config.toml
d_model = 512
experts_per_token = 2
router_score = "softmax"
routed_scale = 1.41
balance_bias = false
router_bias = true
lr_router = 0.000928
vocab_size = 32768
tie_embeddings = false
optimizer = "adamw"
beta1 = 0.9
beta2 = 0.99
batch_tokens = [65536, 131072, 196608]
seq_len = 1024
train_tokens = 987600000
Below are experts of layer 5 (counted from 0) of a mixture-of-experts language model. Rows are named down (a neuron's output weights, with its number) and show model dimensions 128-255. Each number is 128 + 24 x the weight over its row's rms, rounded and kept within 0 to 255. Numbers have three digits each.
Before each expert's rows: "comes before" lists some tokens at least twice as common just after its tokens as in all text. This comes from a sample of Wikipedia text that the model never trained on. Tokens count by the router's weight.

# expert 9
comes before: " the", " a", " his", " least", " this", " New"
down0:143148119173151142129133100104148115134161147134134088120167120111149120172118159123109152111095151133113127127154139131126091106121162149167091139130139142106105124152125122120138124128136082121100121154115143146185120125124159139124129141133115125090150090176148114104165102162110106142132124132160097104104118133115130153123151135096100136115149077093096119147098106136112162092104
down1:152131116140117167140140143155139089144136125108119124120127141142119099137170108152143109104135156149128160087118105137148104144139186156146132093137131180144093147168186122134049140077170149143131159139116139155130127124132160078162165126146122158117128106157102100135149122115165150141135128151123137161094098130160140165127163125147119130129119159133136111128183148106204144131105
down2:129142124050113124089104168123140118104137141116105133141168131155164161144121098109121102165134148127142146104181083160152095144098104116150178122138124093133136091064089094150128129130122095130125139082138088147155119130138094137146095088154148138133120126144153136106090086128134132101114124108097103121143139101116138126129157096105123123129108166175117110073174100100121119137116
down3:105135130139136124133135131142157098142090131120147117119177095093135128116114149134158140140148134130100108101090115110142158161138139144087145173149153179130117126084147142112132083124128150154110117133108102095178185118089139126132127120096128099171133120144088129172156160121122120138137130165163150115126113137125158097106139118136142139145149171136163125114154111135132085130158
down4:117144130132158071121091153153129109148123146135111120125130147113109113155130145116126120124154120086143168116139147126094183092127169147139145129130129120141156132112078144120161123146111137140073093140160139125112154128124138146150120104117128126131134120132116081164108154174160142085137111117121108128104110157119124122149141106112153100152107136178154193123130095140124131107113
down5:100106145156119117135091165130132108129104124171125150128146144093117148103149118123120103087099151112121118125126073116148109142098138118143171129113141151093118133131159138113144067118154136151105122098160125136166159165104152106132120124125145124132136151160105144126096188162110135141096107085160132124131110078139125163125109107140087103139147130144101158153167109122142143099154
down6:113127143154169118108139120111145141118141073118169146127127162148117112065092118145157147155147118137102150145109095127123068155148092119103124128120143112100112119082127102132133102131112123149152120122053112137153105146171175092111122111103122141158105122144101107156111141139117146119148146121124165134163153116121129115126144181111139157135151115133145082117121124136106184115125
down7:143112129144078163102139121125107123169117121102121148132125158133112141144156125132126133154145131135159190144155135123112086110122161130126099143063081106138155118148145162141118100119134152125106131149109145084090101102084103148128169164121110106128129165143112083157111139166129153107119143126180103124097117164124116120163143139163108102127135086149120118130131141097137142115136
down8:099150132152124147129085115122124117087083161117097092177138075158160131114148168085073120101145108138156088155132101153093156142158082149137100133100139115117139113142103117112158138106133159137128099088152178161138135132140153086089153099160156102157116117086125081098173089128135138149155144144119109122133143131097174125132075162150140088111099127170102173126139134096137182151167
down9:136111134091104118114144117094102114114151142061143115174141177122144096138122091114110137089164161097088113093101125138146141130144078166145129110147138135124124162114122136115106131126109149172107150130155124100125146144144145114124168130144143102116121138128168144151134086158113157127163142110127082123151154120144080122117169134150182130162127106122124114138136121124154103139157
down10:117138133149138112133118103158120107163148156127139084149150108139105132098094151102115106138161122170121098130136186139112157125141099181153161131137153123109123130153105127112144122145146138158154095094140144177189119152125120111121098136161128132131118165101129121150113108124127102091119133147101107184123131088074130131109145133157163132109132155089135153121155124113137110132091
down11:102161125146124108109109157112168146132127136146179101172130125145108151121125091108143137124150156117103130143176115117109148161149099117148088122153144123144136142137114155132183109053144082113083114169114131144156103102142114159134155096113115105105116129129166060148126129134142127134102123122151123151149118133147125110125124115108107134094151117157169090142102106120102098111142

# expert 92
comes before: " the", " a", " as", " an", " other", " its"
down0:123129122128085136138144144142099127103102122134109102107142111138147096148082155135150115149125168137134057146112131157108139123166153172109141166118147121132110115135099100139119117101121159133092152157105118113086111147144154148124170132082102131128089106140139113128125071143158106095081144138138167135099129110127109132123129126193110116134122111111110130111095147163125139101109
down1:143085167133155123159130117120088125054135098105087159089133132121146153098103102127132125110110119118122138111134107128144143157117155144145111173149140125164135141149133118095139111101129136122116107124097123101141109115086199142129111168120120124144107166123106159097135166143133125137138129108141126128110154136129126143077114179127121145165125153125127135111132141103141176143169
down2:106120161120148131130098169124155156114074137160162157125129111108148130185152140148117126133123120102128100107155153122088104153131096137139102141145118137132123123133144089139103112149073119052105118146136119143125065156140102101080126140100092104144132167123119112125086188136106170111165110132062144138164092146114096148095184105117157124129171111111098117149120103108142107132113
down3:123129105163097100161099108158119158146121135165106119152148130144108130150137095133122111118116099101135119129094115067128134140153105117154088084110093132115118125122117156112130164132161133107142124135097101120121114162132093114107137135103123147094127133105106130112114170142119154127108064150056113123071108130139094134154113136117108137102137122133132168161130151095126085127144
down4:083132140093122089149131167109092139128154139104117156093140133136201150099161134156115139145139153110132142134095134151120123117157136132115170170065193136143083154104130111099147145115128098126148106156097077125148182140108149131130082117112074125124109145157135146104151146136132147132118156135085138124110113072123145158144133116091133132124175158200108112159113160150129102082151
down5:132151134117138137084158166093092124142109171126137109134119125164104114137145109152151127158179150095162118108164101115072083103111143163137165100131179120130116101124155120126125117105127119117157115110106162152134137128144151124181116111125112133151118114123092134123144125124121175117092154105130077166079134142142133121121135123123145140169138127163142166153105131148112126173111
down6:116113126090117131112125124116126059089144132125128055112153155125116131133130121137085144135106126119097111164139160116147155145116171113128105118128112160149161096116193106126109099115135163189128071089115146107133144143153103152106152115150125120141135117092127133095131106137122136119112148177121141160121126184139135126108110108145121127084139107074135127135130126130112138097151
down7:150105144097120064094143133125137126159135093139091063118142163106119100087120102105110132125102104123127157146119104100104084159126146150120115110130124169146110116170160124145123135105165147126157108132130146147109190098125115112183118101101179148217132100133128097167126125145137099113122156123149091118116148113166111118176133120135130152139095121113092121141107128157106136131144
down8:141124126119120172130136178096148128136113123113116106143167122157119164116118136076130155111142080165143146152171141112129114154078133156144114129111159112118130145098120155150099139161121083113138156121123152141144119141148116128094114142122110141134141142162149162165130124135091136134086103119099097122140136134140108114095101170120127135104078132142116113137122140166104155158090
down9:151131158160128077138105149107142129113140122073107162172146135134142129148173175109152135143142145091126145157106096157145137172142159112152144123113156110078129120102109114087130128135111077121091143104089110124124114146145128139110108101128139132158118166120134142093142139105149100100114167132097112132158099150102106128096121192141087106110142100158178128139131180145174151163123
down10:158165141145141151173114123155129133111131132170114105116119175140140146153165113097126186104106120116141115130133143117088112096130128106121137159124114099120106113113103172119141138137098085131116122141118118141112122142150153109131126135144153103093106115129116119136137160115101122179092176130139139108155102124127125135155142140123108142146133125126119170112092148111136156105155
down11:133145132127163151137135115154143117099156158162164132128157110131148144135133142096137156135091109123118131130160105135137138125152122083111110119181135130111156169136150114117107152196136107119109107143139142174139145090157134142127117156135156080157143142132163119134133133126115090155124066132134124106092126097134125111127117141138108105121170054081136144133119117122162137112144

# expert 72
comes before: " the", " a", " well", " an", " this", " their"
down0:114190107115172138155154094124073105150132113115113092133130133121127141115128137082158115137114097133126099137160095120111164107132119151110089131123102166152130147134155123107174130131130127144139148116106095138124114094146155136111120095107121117127110113149111146153113084101126126116092109110099097137105166132132107111136136136098120155135130105102095124144078099160156143169148
down1:093149140171100079082140133152168129099091083137100093159135174153138105140143120106165098158114118146153147130159178145159154183124126122161150140113111141138156112118148133084080153141091138133147091112132157141146120136142148166141150130136103128109175095154158105093133152138122143086135155128086142110128136139126139155146118118144165113117129130133091139135162117116065109130066
down2:206079118110136134121145130107175146144151122089165090118125088096108102102144128137113125131112128133116144165142152140164131141150153156133133166121148083143105110146137115124146105129137136104151121098119114134133141155105134126123163130090131132139107113143126108113151083115101143148127144108124119140177095101088182117076162099118129091111113109129132146118126156116137117138136
down3:198094150158137153094142145129088124156129114159133125116077157113134100105094130121107138133105173112114178138111138135100101172116148117116157133133126077134156166142080113127119140077131130155108158138105153096190071158135156113072114126121136169130163137141153151131175148103137153171096114149124147121126089094086100112117098152104115151140093098112133156120114140112163177166085
down4:124130158158147116138142164158132116133132108131122163135110130148137120122111182135151137113089137110089206164135121145139159129136100100149124134137125142138136161144124131117119140105108143134124129122097164132192075126147154159151152106169123132120127147114125110142130124121135109133125119164101116143103160120120134116168100092097159133144112105134133114146107117117252150102119
down5:131138159170101141154140116176121129139106099125142121130130140170097124161131131141100153087093131132162128103138120163142131085109117134085147096137132144126161165119093122140090119140147138140127098165078111133159138117190120117148133130133151123125137126094099137123112112114093144101092087149126106127144145118116170127109125119172154125146165138158148150101116148157113113157159
down6:151121169110122171149126120118144124132133133134120156120108090171118127100021117108110114090138141153131086102141122119131112135062149119123159109118162117124120106117140157154167159126125109071112117092125136133159158114130167147126128125171157110178138129106179137116145115159125162121102115150104137101176132159083127139150160139120132111127117124164140132113144133147097147159130
down7:146124065131113117108123140163091098155117184125137126122094165171145132139136141148147090090145120097139154099103169132124144133126091126101105110118158151084087126089120136162156120140082075174106096129098124120152138151114159129148098169132162131141126155095129103097167127158107166132149083167106141120130143140115117168109129124129120089128132090122130099077169108144128127179139
down8:130160134103148111135138142165095135127128130141125093126139096137132174145114143078082132133130095129105183154146114094109122095096132120093128103104098151107095117146154130123115148139106072097098164114133125114118088150125119166129136120130149123110111195080090174137158122139162116100087171119128136124150084129127109119139125120125153111158126144123115119155126163153120125106128
down9:148123174104125111119099144122096108118103149167086101085137106125142151132113129136096110136141135151120136119083122127147124102131178113132149118074139165115087117116120157150126131080144104117134164147126144163110126139097098080129099123089093132117116123141146118165194119120159109148135147124061110154142115091154098096166129133143116127107106099125111121108129138121082056137137
down10:106157108127130120097142100109129096149143117150112131120108104153155106112127109156142148137134171114113150102164108127141098141149103128127146127169098090103093118111131147133141134131112148159110148151132122159184123122128134093126134131096150112126115118138114165120124059114147134111142138110127149120127066134165205138115136122123137104106142171133103120159135155107158093107149
down11:151144165145126179183098119112114129050142129167129116097113128108158163155132096123118133189126118153132172105139118104139127124148082137152166115163118147146133167086104135111145143072170113147146135150152093191107150104160135125161115156097061144144178124130118116147147098120089126127148116157083133119079168121175132119116117105175155129144096112154113186109156134110172100172107

# expert 44
comes before: " |", " City", " University", " State", "'s", " /"
down0:104165112130153131118120121091116155135121169122148129136136136144092129116110110121166066159108193121125083098137145124162136119168103135159147119150173125104139163103146157125104125096149139122200163131105131143126159074162132117163117126108144080112118148091106132128084165143129136147082081156095087140142140155111131095172095144158146152137078167138146134156142135096167163144115
down1:143145124136126115150137096104136174143181100125154108133136110118129101147127148130153155114135093146144131118102077128130151145075135120108150132143129111100107139145144094125141170135121080136148134161096143125084112136200115120109153061094128104085122109146091101110153127159138149133120094146108129121107138136103105146145140107085149111119146083128119146077158173133134118134160
down2:115085122114118131113157132142125133168101134087132117122086094151114120126137150095144143114144115169109094125106160127103124141169095133109102101130157151110134194135125187114116058142145129149113133140137103144135108070181096180110165150128107171101142126122097103087120131124146139129139147141139155096074109183112113145168131109134180107155180109086151130170116119140127159111142
down3:160130121129119130160134167113130097106106206105125101140082094103189167138099131102120129096153127134121085179122142140169129090125119155150100130133142122142103141136117148088148129073105167138124135185140131102136139107155156137096126087127116121143143140087123143137141134173160170166135079114110091129117141121137096119159113161112126134125123125126109119138167134144116152138133
down4:103127114141123089081146105112139128171157136095100147147144109137135113167145124129138085149159116099114167142122168155116130095116144132136123153143086130136131132153115173133156118101102094124126116140116140142148152119138173139133105109116099123127120115117107146116123139112105118118151116097128113140147121102137121105091103122150131124089115122119115125107140096137181132135126
down5:082166118114105116079139110154073112133077113157116145138099119131102103116068147132152134151106137135143084124155124098123129100121081112125139133141129083140146104141101164150082099104163099120182093118192099135184147133118153113106161119102091153171174128119149091147138182126079141172104117140124129125163103168120136146145108188102156129109148162133180090140094092112181127139119
down6:106096103121133119157130130085104124113122138157132110129119138135102111164105104182095152129088142126134100134148114137156149172127128136052171097147151128117111144103099104132119118138134185143119131144107118099072153132107108148114105103147156151150136111155081140152126158096133173082129069150102089119141063148115125129191139096157074158133160139128183138118146139151150120130164
down7:105150121139132131081148127096164081164130096095154104117108120121140102108114098095177159131152124116102087144117083154097096130107137148219121145124101114116119146138150144153157146144146153128166122153087121128138177147089179129156137187165166128115100146174142090146146121143121163160052176097164141104096154094126125104126158110105153149158158150097098106146103151091119121122114
down8:131137140137119133155127116130126117104159140093111102182148109141097107162118149091064120115120105119141074125129125137179095135107150123095147100160129160131144109138078147148098121145133097144114131119153102097145123172108124122139135165153133152085155109117157090129135176137112155136126103106088130139111121136137116120117136127125140106146114139134096160167159167105125103155155
down9:182137119113101116117115161143103152099116125140104145129142132163116153120122145112104131113148082125128153182166161077092146098092121144138127089144177137138126099141113131129119153142165055096114105140118114162161142095192082113148100130088153154129106166117126116099108144122143131081135132124134113131141163136131123109126076098100133117120160100119092132147132095115147149127148
down10:145144171136150159133187129122125100111141147157138103128082143072094115144141175121158111140143165151149101151146137126137133126135170124159122105087153096142139134122091134124120125113118147136119145139141138116097167136110151107134110103089161106127102110110148134133166144151140157081155124171141149111119158109132144155105091127133119137158147132130116148131140142083146113102119
down11:141119149119106120160116114163134110146143144124155145111164121147126113127154174079149120146134147067115141141148094138099087110164141098094135145150115145094165149088091106112149100115173139152114107102108088136135110121130111154121130129125110110143121115132151103094136105128170141102128131120153096113135119186156137133130098087112130168156179155119161091145147128130108135113139

# expert 2
comes before: " |", "',", ".7", ".4", "°", ".5"
down3:121079156137150161142109111135121125141123128123098087138107099150105117095138112138142149089173095114101127142139129121120154151107140153159113110087140126093184112120104136095152132152104100127098156161080151088109136063186120141125139121099105169187112117109144111079113143123094154111120114115103134164129079156118147114132101147125131145135182100140116155174145085149079150202132
down4:139082166132095130094114122106144129117135149135150130132111135132156101102153127157108119130102135121144147143140155104117145114105122131110092122158094121136138134131122111145199147090173134110139087185134128073114147155088111134110136170140174135111123110121152155143141115114142143131191130125112158108157151154145101135097122115170132135114135071122110147051111124109153111135106
down5:178163114105124159116125119114146124157124124143144153156143094073150086148143109149151167114124133128127116129140131146151131140137123098122147133113097144104122105126151109115095120130109107097120131111126161126083114141147104127155096094155145135146147070121133155140074133155104150109152121113125116107116127123169123129100135090132130108118150162134141109133127168149143126138132
down6:160118134146112068153104131128092149139163123112142103105149115145120165111133151125134119141106118145179135156148139142097140123102117157134123125162111140141159144124134113134140099098147147151138152099154137111136086106144064126118124125126154128087101125167124136109085121093127118122121117100096132166166087090130101166099096145142127127118107147110133150101113110111143113133071
down7:110151132129145119140145152145112110115117116130087119135115088126143099138107170104146150149129150133119106158141107116108108129138069145141102098138132110144083147154144123135171140143102132177126102107125117170132125152120162095137097155137096118137128180136159097145140103139143131136130113137122165092122113144143093150125177083087144121147136142103093130140135129152143107108126
down8:112131118119140120124126142083114137155128141111122125087125152128153123126081142084150119112146192086113118145163103142120130131102084108098135140130155121103115142134143159142111164166137144159121116154143127121143123144083149093160162145175171118145115132138133136141094145139115130157098126147105128126196142133099121119150151129126118172126118120132119127116153140139144118122189
down9:150107102156114148168166146108129122126165135089075067119089134123143118134108160100149148163116140166123138106120132110171142133151155187131144151125160119126121104128134151089124142127128139122114084104140203113107122124156133109099132148151130147147162118051136116114133087158112108130102167124153099120117137102102102120163144113079136138126140144099146098136126120113132100145110
down10:156088111140127120123120124133134101097137153102159164142134121070110118126090098091120149140170088115095115148154150080144163136105138094159130116127131117085133105118126144128162129128156158090115163105173133189089122189122138142165154104119207101159160122104139133163106118165079132141142134120122179096146146124141118088127087136105121146114122121103154106126122133096144103137123
down11:097081161148133145115082117122121157123112121143073126134108126109103140040110139153133146086112101109104147131110142116128126126119138136123108124125139106154167138124110121152115135120143120125105116164125154102096172144141101148122085123107099148127139112114133127082161153150141154086124094120138161117144138120140139118126111132165103100148134099147139136151083125173136172140112
down12:140105113146155141111144107136087143157090108103107104118159153103118113151118150132155090119160085143154135130141158174157111149150132129136140098165125171132126132133120081136141112123124101127145099081106145181151142122135124103146135127158151130140129107104124117143134127156129146155144147167141084101168127159130138128127101078121123139142129078119129094138166121116100111093132
down13:092132125204099113190140072142151104092129137131146124130152119163162117183124137103136112184147124092129148138120117152133132130154141149167135103148122119134118118150130116125092140144092143143103126153148131143098105140165146139124105152143153098152085144111125108151114131084063120174122147131127138106138098116195122110095136131117138094144145109123096108122129124135139135173166
down14:148123152125129104160083112137138140124081133137123158122100143111117105125158122103124108151147150093105124104167111153119138103141107147109105103129111132115126131086175113180127155107113096154128148124122116159131118157105157097104159127128165148151149121123068163154128099129159112158171119133070136137148113144140140135139120131093129114142125096159148139134130138129161135107118

# expert 52
comes before: " of", " and", " for", " in", " who", "."
down0:169186091102181134129133161141138154088122113140121118127131165146119138138131135167137131155101134133156152096095162082147109098102146158078117098093152148127082088126154120121081078159144108134135149122104166137126116099125098148128093143116132142166095122120096140107155128114098150098128131086159124148079152094173083101127080109109138108089129103113123165143101138104055114080146
down1:117116122145143166115081117119094068141083094150123142144120115122152123133145166156118152080157133128136167071119127106078149096099164114133124137135128102099132135171139148102115114097055145136093109146173133135130104084141105152170115138150118110101160144184145107124123138147117164118114121114118120150110117135120132149109106114125144119136166117159121151158132126096199173151104
down2:173142127163150135089133103117126130134147110184115148134090113138114100099109130136086134162106132119124099125099133129121114165147116124135092124132133097099063157136138103119144150132116130173103150160093099085144094149149115113140091072142168085127121124148132135177169151098150085099133109140124118130102154101136145122125119113124128124111127095142168098112142160127100146139109
down3:155106141123117110126123150103141154099111106082081103150085136125132128151106114111142178109118153158133159112128114146154143129105144121162158186098115175115084110074097155159096133134134112134136104175108202140078160134069132122112100115128112160115097096165109166122145120153175153138149126114114163117183136132122132086104140097131121163124085113103135109085118115106103116099177
down4:090107146116108141143141128112122157136146091130111116123140137131085098124110139117132134141083151120134152149122147105119123124158131115116083114151163095146135128140129160126143154134129124157104178150109143097145192124140088139100127135144121128142145143120085136097112165130129110106124088177116119119145136129162092084121152133094113127162098095091119139141097122132185141151176
down5:113103172089171159102122133092141120118153158135097116154122116143129149150169141101115108124137111168130121090139141112147119125100101127123169123121140158122118131124106143118120129129135119177111111087106155162152150131170131100096112155149137127134112146160108132134170085169094129149134158145118123125127121088147123098149139162138144113113142137155150127143117166124168145128120
down6:148113115103097125145154181099107162153091109119109109147121148124111121125112089079110093107135154145107149139126114101172129107160157139154104113122115100125183131149075109090167130121135127166155154136150172091081123137099143135113113129139079189189130098124130128128156131139138147121110077106105106128131132132154068150115137156122119155173088083135135102135110109114147153176179
down7:115144100102144153077127109143180136149140135102111118096144132085109159119117104165119121137152093120079112143155120156184158152105157153174140125121126128119116124098140162096156136102139134096134140098115106096104101140116143103164154171137115115123134144131155135082153155124128115118118124107107136134136100119165098163142125132123116145151104100110151117114097121153192106125164
down8:162162110136176068134087123205119124150141141161152174135132107120151096148145112149178137145135125103132103130116125159121119080103141115128148120097134157095124097156117106160138120138136161120118100133128120155126149104137132140115091099122075110136132133144164093145142121131148148144102148100122140114116172134084136115104114132139122085104125129128101151127123135136154127162098
down9:145140118149166115142126149120114161102115142134197178094149116168115121135123134114123127167109113101135088142128116140087104085119149079138132103148120111142178145158133124144129108118137157136141169154141095137137121094147161120152126114111154108133122140127155135108102123101159116121122171106170134097102111196154154105137106135119124132093141145137110132145181110153137110168081
down10:138095116144101159153127146109102063161091119136126124178088119156120143130122097086147075115159132132143134122141071115137094150139117179118134163138135099167152122153116154162095117089104106130164096115084133139178146144150095143103084135130106134171132116129159128126150113157141104103107087112116115132101122150134096131110138132115132100139120114125159123160151096147113074155107
down11:146169125103101125179129151116103099173109074130110088145135114139154107175172092150139179132131147134165134113117171142095146125113109144142098171142149164133148143098135139096136087123093115160132092125127090141150109156124132136137143140157174137144170107103107123134120115128136127101103136112116115154089131184106081135164110117144131106116107042152140153144101169120134122108120

# expert 88
comes before: " January", " October", " November", " December", " May", " September"
down0:140112140194088100143113121135147106145104125086115166127093146163150133140146121120143143122116127090191102123092114116151076107116133072150152170085138159178100091113135142095132134117120111135101112129119112106140165135103115150128163125162108125161103104148138144136138118132147135123111105116155139164149122141089136143081121105152110123097118128149107140107135111119128102157129
down1:147115126117105163136114121174136137118125109137151133141135104106121104158155123131110128163130152086084178092143139183151142140161157120133159116158126123130134175108132083164157105134104128120084143121181195123086111108109159142096105166106143136137142176113084147160083145116141082113129111141089133113092159145101116144135092150145144086136097137159157142116101089149161156138123
down2:146109126099117089095114143144150150111156118155143162147113119119108115120147118130154124113150132139125130105141173108164132168160136112164137112132119129095120143126122125090084130178149120112127145132131167093154132134156095148102150081147133128144129115168155106101120068114127094133126126128080176132082119137150154171146101109110107114119158164120075130130148136163165102133099
down3:128098113149129147146140151141140130146117166162133158126135106129132120110116105102154129105148147112153167180123108113103144143157160101133099094175113116162164134172147121104133147152101130160096114162144140128108155106122106138118134075151146114110108097087128180154151129114170115136153133090135135114131134162132100113127092111125148143140141126139157124155105110156156130145115
down4:164116169081147095128084119163108130119136140135126132119133084062131128152136107146126096140150177118091157129139131136113172145132125148138123102085116138145147139116150121139144119091133135127095109129147155150136119105121168134055106175152115131122116110091128134144083144119121095087150138123111132112111135124123143122135137145152114116127132152103121165099140088117174136122120
down5:172102118101143187178103129160118103143130167100151118131105121145137138137186174150088149125108122146065100128155131146139157127103083128131136082083158095168055091124123122092101137098162145092115169150139195118119116091132155130083126117106123128147113118119098128123115124066153119145151128148128115107132083104102120154132155114163086166161107162142130129114122132153118186137147
down6:099137128090113125119112096123117153081120150119097146127142096172121106150083118100117080121156096095167135132144099117185117140095104140128117155163124116107115138124138148124126119105143129144123158122134122131126168109092161140156106108088125144129121124137114158123122109143121134140120125134147100159141159135148131106125104150121124161104134133147117173139118085142151112157131
down7:130124134140114136110140156163113093152156134126141137133128131096162088121148117121148144148128138142124094147099105110120100178102161104142150089160116157105133105132136128126093116120117101093127153110111123108106135170135104151125164083115155131116101107148109135123132100151087106148127135120076169147185172092060126136075120155075126124131149169141191132149142141143142107134161
down8:105144083137127105149144103111108136123073118129093136131114130139129124149151118127130127125129119138118110159184140108100126106155119122113144076125139130109103072103140099150116124096169162100191142163112139126148131111146098076094106136114135153173122193127111110121113108119136118122105104170161105111105161149115124136163119159105091128140112136109100086103097142136132124150191
down9:151080171112112127144146145154110152183139171155154106121113155120135145119108169107108153128136119142122135135156102139225131128131127129135124107135161106153135128146151141126125168132137191130098110090106179131138175122125121112145142130121146095121126136134126109092145125139101135123104112113118150137130089083144108124142138103148122185131162096148167131127094179125151152117114
down10:110127148105075133132122122115143141139146145100141144088163113105131121161148150116126116127098148125131112134128127114066111161135123104103166137120132108150117085118158119137158101122141138121142137083158119163152132162094104125122106146172117127131136113112162151132141161137066177150135093097146111118111185116147130138125105131089121142122128117139146153115111158094138126090119
down11:087150140071142127160157139122110129104152118111101117096136136092159087129129174102131116153122113147111107135139120118121153090099095130116152155188132128133102120124104083101146124124129150102124124137138134129082139160155147130123144117145129153135131138125152128161104139142133108101146126116137107059149108131140124113148129104141127102158109109166133125167127165128192095122116

# expert 73
comes before: " the", " his", " a", " her", " their", " this"
down0:144152102121099147096139134135120161118142146159119023133116154155126120149092159117134114096123180139075114129154146166114127139138157178158144111103128108122118095157117162133130135115145123135132134119124128129158132114147122100097146120145123119120121147150135091171126080166094128117102102127128134131081152078117165134115155125122134084114119124093120134110130147129073124134128
down1:111121113120115155156108125150169121131149125146113090107140145128092091107180145092157141105133139154133146131137124148136097117114108132183118137113132091122115108072145127157137120131095132140143144094152125197127106134125142117130147124151122122117163118148148136138164119163105127136138133111099102129110115119142168096125141099139097104071144116169153109118166157146073136149127
down2:179117044102149134128137149082078155146128108103104136138090132131132112134090128163140131118114189123120170088115127125133115129117136142136119091137169123130167121173145105108125089127115128076145156115142102074144139087171085123088106151146118084118139099129122121124103108148122129141118135125100127134103120145133145121127149131147138083124183129134097094110150137079187126126139
down3:118137101142102135091139119116163148117112124152107064122092135092145135121106123166131108135170126168142129097123118146147169113110102151114120128084138083156117074137128089108145152127128108112167141117154122114169145135136119113101129157127125100138098165110112081100141140123098118111122093143153157142130094167099120125168122117119163140108123117089144160152099153128020172135180
down4:133119121119105141140125128172117138159128064157130134099102153137110151158122129102111156148118116142116145118112146137106100125115145153108157153132175137144126105099135137143120165102136083176103101150137159126157147144109063110129180099116145164108095148110109094169138126070142131132121141175117166154124165117110114137125112090126161110146108085150150135111101163155098191152089
down5:104132086095163134142111152159111106108120113133108116114143158125131138102155083104133156108089139182123110133140106104163125156138103117101099152168112126126157141093154120119181135112096137134133108104160175166151120122125147148121140130113110118138148107148123120155189093108139111126173157090163154088077124127119128147148113115138087106124117122129089158105087129110144115125092
down6:104141122073136124148131142119076121139129145141121115148112116109106127124107098092130094124173144116128113129097097137149078133109138137136119140072178086136131146118119174157160134112104159150159136120096109153113131144136146105124085109106122094122137089121125132144122092136150175123152107145126109131066151172143143124145158138149072094117132140150148133092163122132098075150136
down7:109145144137110113153097138138123112166118131087165145150117112150115140116103113128133126121115102118129112115105109136101166113154117106131099137093132119159111118102123195124126123118148133108094156119098116169098091137124145107139150163110105136131128100137094134150179114122119130144114084099106082108159080085112094140163128117120104147130099123127118120115093104139142152145137
down8:128104129098119149096119122151109146096103106132142135108136144097112122142083151068135143120088126140138083136113115136112125177127148152091124143130060094101134153168120142182160141087132146138137164157135135141105070080121183146083107129081102113096134164148149158142141128132100157177141169109149133128155133090122109122118119110167137148139122135108158088120120118141144124137112
down9:123134159130156121133092157128120121117162161146096147152158110123086157121141118107119108141144102146132111111117137116114182144123149118172138147141156141132120111086117125135132171142177116106160124131046136120122131121126119112131105107093152137117140107124142194122119176094084184139108141117098088076142148121114138084151092183139138136122114129104148114103096105147149136103111
down10:138099153143109129160106151148142105140116135139111134142146115135099083138106101108087171111085123131146125130150131153110152088130141157155102087102106131131123117101083123121102169068195189141139117124135100138098150109126133115143130115110131088177166133086160099167149126165121135125110108120104098120094104134119140142130131124175145113145123119166105149153129100106170117115169
down11:169116139110103174112120171151170081128130088135143113101138099133096147148134122105133118115123083186156144139104094170139090152159093159167120126116138122132150153148150088119142145145137134146132157119128148152154139081148147114126189103147140117128131118127147133126149092117098141129125129154101149119143110086176148156149148118140114119136149141162144136118160171175155137142102